config.yaml
experts_per_token: 4
d_expert: 96
moe_layers: [0, 1, 2, 3, 4, 5, 6, 7, 8, 9]
balance_loss: 0.00436
balance_bias: false
init_std_router: 0.0358
lr_router: 0.00111
vocab_size: 16384
norm_eps: 1e-06
tie_embeddings: false
beta1: 0.9
beta2: 0.95
batch_tokens: [131072, 262144, 393216]
train_tokens: 1886000000
dataset: "wikipedia_en"
Below are experts of layer 5 (counted from 0) of a mixture-of-experts language model. Rows are named router (the router's row for the expert) and show model dimensions 256-383. Each number is 50 + 10 x the weight over its row's rms, rounded and kept within 0 to 99.
After each expert's rows: a language model's description of what the expert responds to; "comes after" lists some tokens at least twice as common just before its tokens as in all text. This comes from a sample of Wikipedia text that the model never trained on. Tokens count by the router's weight.

# expert 15
router:50 45 57 52 40 46 68 39 61 55 44 54 63 69 53 63 28 48 55 54 48 59 50 38 46 46 66 46 74 55 57 37 37 66 45 48 34 58 49 59 59 55 46 66 50 61 42 48 32 46 44 46 53 54 35 44 56 57 47 50 48 59 48 59 62 41 37 22 76 55 46 25 45 62 53 59 58 44 46 54 50 34 38 40 52 50 51 66 52 46 53 51 48 47 56 38 53 55 39 51 60 57 51 43 39 71 43 55 60 61 50 57 61 57 45 57 48 61 52 41 28 47 60 48 46 64 51 50
It responds to: Superlatives and predicate adjectives. Superlative and evaluative words after a, the, is or was, such as best, largest, slowest, first, part of, no match.
comes after: " a", " the", " is", " was", " are", " were"

# expert 26
router:55 32 58 59 44 59 35 63 48 31 51 30 57 35 56 60 41 55 61 67 62 50 46 60 41 56 63 27 45 60 37 44 66 41 34 67 50 42 41 47 52 61 62 46 47 52 51 40 38 31 47 53 44 34 53 69 51 49 48 60 49 34 45 35 48 46 52 41 43 48 55 43 40 58 59 45 56 58 45 60 48 60 52 35 48 38 41 69 54 52 33 44 38 51 57 33 54 64 47 65 61 54 67 40 50 44 41 58 59 59 69 37 48 34 36 36 45 49 61 65 43 35 42 55 25 53 64 51
It responds to: Infobox fields and ISBNs. Digits in ISBNs, coordinates and year ranges, plus infobox and taxobox field labels like Born, Genus, Species, Website, Succeeded.
comes after: "-", "5", "0", "3", "4", "1"

# expert 13
router:41 42 54 55 45 62 62 55 69 43 36 46 53 66 38 68 56 55 42 49 39 58 37 74 57 48 61 29 32 45 32 44 59 56 54 57 68 38 52 65 40 41 40 69 53 49 42 44 46 44 43 55 67 46 54 35 58 49 49 65 41 60 54 51 51 53 52 36 48 55 41 52 62 59 45 59 35 52 58 64 34 47 62 58 43 51 56 32 31 35 30 36 55 60 51 61 50 44 48 77 45 54 36 46 39 58 46 64 60 56 55 44 43 43 55 48 37 44 54 50 43 31 39 43 56 44 41 46
It responds to: Newlines and year digits. Line breaks after article titles and infobox lines, middle digits of years like 20-0-1, plus verbs like led, composed, designed.
comes after: "2", "0", "1", "9", ")", " information"

# expert 34
router:42 45 42 48 50 41 53 59 47 73 37 50 56 59 49 48 56 56 65 73 48 56 46 51 56 44 43 44 53 72 59 44 53 50 41 50 40 50 65 39 45 38 33 41 43 51 41 33 41 37 47 59 34 45 49 52 46 45 51 47 65 40 51 40 60 52 57 56 40 26 46 47 61 54 50 48 47 53 50 39 54 18 50 53 40 46 61 54 67 61 56 57 55 65 66 37 48 38 52 35 50 43 69 48 43 57 59 43 52 46 47 45 29 41 72 53 66 56 46 43 53 44 38 50 35 55 37 46
It responds to: Abstract head nouns. Common nouns after the/his ending a noun phrase, such as story, election, campaign, season, condition, scheme, name.
comes after: " the", " his", " The", "s", " their", " a"

# expert 19
router:35 49 56 45 41 46 46 55 36 71 42 38 36 67 42 44 39 33 48 54 42 54 43 32 44 55 33 28 47 48 42 58 56 57 48 48 49 56 30 47 53 43 62 51 47 53 48 34 46 54 35 56 49 52 53 56 66 70 40 44 60 76 46 50 51 60 64 39 62 46 58 38 37 37 42 61 41 45 63 60 49 71 59 53 37 47 45 42 28 49 38 48 49 42 48 66 50 51 46 67 31 63 34 33 62 45 56 55 43 61 39 58 43 46 61 42 69 52 42 68 42 64 42 37 41 51 51 47
It responds to: Table separators and career verbs. Table pipes after a person's name in sports and cast tables, plus biography verbs like was, joined, appointed, served, returned.
comes after: " was", "\n", " he", " as", " He", ")"

# expert 50
router:53 54 58 37 38 53 57 41 41 41 54 49 73 45 47 37 46 58 60 56 52 47 45 37 40 47 30 48 56 53 66 41 39 49 38 60 43 47 48 39 33 47 61 51 46 56 60 37 62 47 63 42 45 66 39 44 39 53 41 52 34 54 45 68 43 60 59 41 57 55 45 46 59 41 52 51 62 33 49 48 66 58 56 59 38 25 45 65 45 53 61 42 59 60 59 51 59 53 44 42 40 40 62 58 38 41 60 50 27 30 63 49 61 51 43 45 41 45 34 46 54 41 39 51 62 40 49 38
It responds to: Clause boundaries, connectives. Commas after introductory dates, line breaks after section headings, sentence periods, and connectives like which, where, when, However, because in biographies.
comes after: ".", "\n", ",", "==", " ==", "==="

# expert 36
router:42 50 65 46 43 47 42 54 47 69 53 60 64 42 50 54 46 49 29 41 60 53 62 44 60 44 31 66 49 43 67 47 60 44 52 45 56 61 43 58 54 47 52 44 58 56 27 41 48 61 46 40 44 65 51 48 45 56 51 51 40 47 65 74 62 62 62 45 63 51 51 49 47 55 47 42 61 49 51 54 45 59 50 35 32 50 31 53 60 62 45 42 61 43 50 67 63 36 51 41 29 49 53 45 62 61 43 43 55 60 53 34 62 66 46 52 48 57 59 63 28 53 64 42 36 59 59 63
It responds to: Results-table country names. Country names and codes inside sports result tables next to athlete names, such as USA, FRA, New Zealand, plus table digits.
comes after: " |", "0", "8", "7", "5", "9"

# expert 32
router:37 41 49 61 51 65 49 58 31 62 56 41 39 50 55 43 35 48 61 60 54 54 49 52 60 51 67 50 34 74 54 54 60 69 48 37 55 62 59 47 48 23 36 53 73 44 54 35 59 50 45 58 61 42 56 45 39 38 67 42 62 55 37 45 51 63 41 61 54 46 39 54 48 39 63 59 67 32 45 63 51 49 60 42 41 31 48 50 47 44 52 40 43 79 61 60 56 40 58 46 50 62 48 49 49 54 65 45 47 42 71 42 38 52 63 64 47 57 57 64 65 51 28 28 49 37 59 50
It responds to: Table pipes, word starts. Pipe and semicolon separators between numeric cells in sports standings tables, plus capitalized word-initial pieces like Res, Reg, Aud.
comes after: " the", "0", "3", "4", "5", "6"

# expert 14
router:38 57 52 38 47 50 47 42 56 54 62 43 35 50 49 48 47 38 43 39 66 43 46 48 45 59 49 40 45 55 58 44 45 56 36 53 64 62 36 65 53 50 54 42 62 66 62 74 44 53 28 49 68 47 52 61 53 54 49 62 48 46 57 37 46 60 56 48 55 36 58 45 57 56 59 65 56 56 64 67 60 35 55 23 44 41 56 48 67 44 64 62 36 51 48 56 62 50 69 57 49 68 59 49 64 49 58 32 53 60 32 46 51 45 48 53 44 32 64 45 31 54 70 43 53 50 55 47
It responds to: Numbers in table cells. Digits, spaces and short codes inside pipe-delimited sports and racing tables, such as lap counts, points, positions MF, FW, KO.
comes after: " |", " ", ";", " (", "3", "°"

# expert 9
router:39 60 55 70 30 53 62 61 60 51 43 73 63 52 43 39 52 59 47 47 59 57 46 64 68 35 64 45 60 46 39 52 72 49 46 42 60 57 41 37 42 62 55 57 59 45 39 57 41 56 46 53 65 44 46 45 45 56 42 55 50 37 32 63 38 35 39 29 41 55 43 54 52 64 47 70 43 41 52 54 43 53 59 58 69 37 54 47 39 50 48 51 29 50 60 55 40 60 37 34 42 49 57 35 28 39 56 50 59 51 53 60 57 58 51 55 38 54 50 55 28 67 49 48 68 52 56 36
It responds to: Possessives and ordinal lead-ins. Possessive determiners and the before ordinals, as in his first, its second, the first, plus digits within years and large numbers.
comes after: "2", "1", "0", "9", "'", " was"

# expert 10
router:66 44 52 40 36 37 60 43 74 61 57 47 59 70 44 37 40 47 55 59 43 54 64 62 67 50 66 56 45 49 40 38 46 46 59 56 49 36 37 60 40 59 44 45 34 56 44 55 55 45 37 48 49 55 53 45 45 62 47 64 48 53 64 58 42 41 58 39 59 71 50 64 46 54 51 51 55 30 31 41 35 32 43 49 39 53 44 55 48 58 46 41 66 36 60 47 42 69 45 67 63 58 38 74 45 62 57 54 47 62 57 35 50 44 42 46 21 55 48 43 50 51 53 58 32 59 56 39
It responds to: Participles after be. Past participles, adjectives and -ly adverbs right after was/were/be, such as known, due, such, based, located, separately.
comes after: " was", " were", " is", " be", " been", " are"

# expert 0
router:48 49 50 41 39 33 46 45 61 35 36 59 28 30 43 41 46 45 48 28 53 66 46 59 49 46 54 47 75 66 46 71 72 37 48 55 58 66 40 62 60 41 31 50 55 34 36 53 53 48 54 52 53 62 36 49 31 58 56 51 39 56 52 35 56 61 48 50 49 57 31 45 54 46 45 48 52 66 59 50 70 56 32 57 41 54 54 38 45 62 37 53 58 45 60 72 37 53 63 40 57 47 47 46 47 48 51 49 53 50 38 52 39 46 60 51 38 34 59 71 43 60 59 33 41 45 39 52
It responds to: Sports event headers. Dashes and year digits in sports-championship titles and list items, plus in, of, the opening phrases, e.g. "Championships – Men's", "In".
comes after: "\n", "0", " in", " Location", " Country", " Championships"

# expert 24
router:49 49 76 47 55 45 58 54 42 51 46 37 47 43 36 39 38 42 46 60 64 65 51 39 51 56 47 67 58 52 49 45 42 32 60 45 61 44 35 45 42 48 68 49 56 54 51 55 48 30 56 48 50 58 60 44 58 50 34 46 57 45 67 70 35 56 65 55 67 59 40 62 58 41 50 39 61 33 29 59 57 36 47 51 62 47 53 64 27 44 64 37 55 57 62 47 64 45 55 27 35 54 57 49 55 45 63 53 52 43 57 65 71 47 36 37 51 48 33 25 51 54 75 44 63 45 54 52
It responds to: Clause-opening pronouns. Pronouns and relatives starting clauses after commas or periods, such as he, which, who, it, they, but, since.
comes after: ",", ".", " that", " where", " which", " but"

# expert 18
router:54 65 40 59 46 51 64 43 58 35 51 62 71 59 33 58 58 40 42 59 45 56 53 69 46 59 41 52 57 39 44 37 36 70 37 41 45 57 49 63 54 62 59 51 52 54 50 40 50 56 57 51 51 52 31 53 66 50 59 48 42 61 43 50 65 58 51 46 49 49 61 39 33 55 47 57 57 45 43 59 51 42 40 37 46 58 67 45 63 47 49 32 55 66 36 51 52 57 47 54 44 38 52 49 38 41 41 53 52 52 53 55 66 58 35 51 50 40 37 42 56 55 46 56 45 54 46 47
It responds to: Adjectives and section breaks. Common adjectives like large, new, different, social, suffixes -ing, -ic, -ed, and line breaks right after section headings.
comes after: "\n", " a", " and", " with", " for", " an"

# expert 22
router:52 62 58 48 52 57 30 72 48 26 57 66 57 63 45 48 44 59 63 30 59 51 40 52 51 52 53 45 53 44 64 68 40 72 49 64 48 49 61 39 48 51 52 60 53 48 56 65 51 44 51 67 43 45 51 62 43 46 44 46 56 55 52 58 56 54 41 48 36 35 55 63 59 47 38 54 49 64 59 62 54 46 78 47 55 63 47 60 58 45 55 64 45 55 51 42 39 43 53 42 64 61 71 57 63 52 41 58 64 39 50 65 35 59 75 56 55 68 53 64 57 61 50 54 53 51 67 61
It responds to: List bullets, building nouns. Dash bullets in infobox and taxonomy lists, such as Order or NRHP lines, plus nouns like species, shop, households, window.
comes after: "\n", ")", " there", "W", " There", " ="

# expert 47
router:56 43 43 48 67 57 42 39 38 42 41 58 53 51 53 45 35 41 45 35 61 42 42 56 25 60 49 69 41 36 53 60 52 53 50 54 54 44 61 52 61 43 43 48 51 51 44 29 72 68 51 33 42 44 48 53 45 59 30 61 61 50 55 65 53 55 44 60 50 51 24 60 55 53 59 56 57 62 45 61 66 48 59 54 51 69 42 55 58 63 54 44 37 50 47 52 39 76 56 64 58 42 53 66 18 53 48 57 51 63 58 37 40 72 38 67 48 60 42 56 59 50 47 54 41 54 61 38
It responds to: Units and percentages. Unit symbols and the spaces or percent signs around numbers in tables and coordinates, such as %, km, kg, million, sq.
comes after: "0", " |", "5", "6", "4", "3"

# expert 4
router:46 34 48 44 48 48 43 58 51 56 34 49 50 39 57 27 73 57 51 58 66 65 35 51 56 38 27 48 48 75 51 56 55 47 54 52 51 46 24 50 62 42 46 43 58 56 59 39 66 49 47 32 39 70 55 38 55 44 38 53 43 62 46 46 52 51 46 53 30 68 32 47 52 46 50 52 49 39 55 26 50 65 56 54 57 50 66 42 45 67 48 34 52 43 64 62 57 49 68 58 34 35 62 53 47 45 54 54 46 36 42 53 49 48 52 50 51 54 45 47 48 44 53 35 50 47 38 43
It responds to: Temporal phrase openers. Words opening time phrases in sports and biography narratives, such as during, until, after, before, plus following the, his, pronouns.
comes after: " the", " in", " during", ".", " after", " of"

# expert 49
router:49 56 54 49 38 60 44 53 54 50 64 44 45 57 62 60 53 38 44 70 34 46 44 61 53 42 48 32 58 49 46 48 43 48 50 66 43 65 43 36 60 57 38 48 55 40 47 34 44 47 57 44 64 53 60 42 37 52 34 31 76 55 64 53 45 63 48 51 54 62 62 62 50 59 53 54 54 47 49 68 65 64 52 33 64 55 63 41 36 58 57 52 62 63 31 42 40 62 40 51 59 47 44 52 42 52 66 54 52 41 62 53 57 25 43 45 62 60 49 66 42 60 28 53 53 63 45 53
It responds to: Space before numbers. Space tokens before a year or number, especially after month names like In May 2022, plus opening brackets and infobox fields.
comes after: " in", " |", "|", ",", " In", "In"

# expert 59
router:60 39 40 55 23 39 53 47 48 55 45 41 39 48 55 56 26 40 56 60 34 55 54 53 51 43 62 49 66 42 47 35 44 49 50 46 62 57 38 52 45 58 66 33 47 72 43 66 51 32 45 45 67 47 51 54 39 55 45 42 56 54 46 40 55 41 51 44 44 65 77 62 65 59 36 46 60 71 53 68 41 40 40 38 38 77 55 55 46 55 31 44 29 51 45 46 57 50 46 45 49 46 51 44 41 55 65 52 46 42 53 45 54 27 31 41 59 62 26 57 51 61 46 58 47 48 50 49
It responds to: Copulas and closing year digits. Auxiliary verbs like was, is, been, would, became, and the final digit of years inside parentheses, as in (1972).
comes after: " (", "0", "9", "8", " which", "7"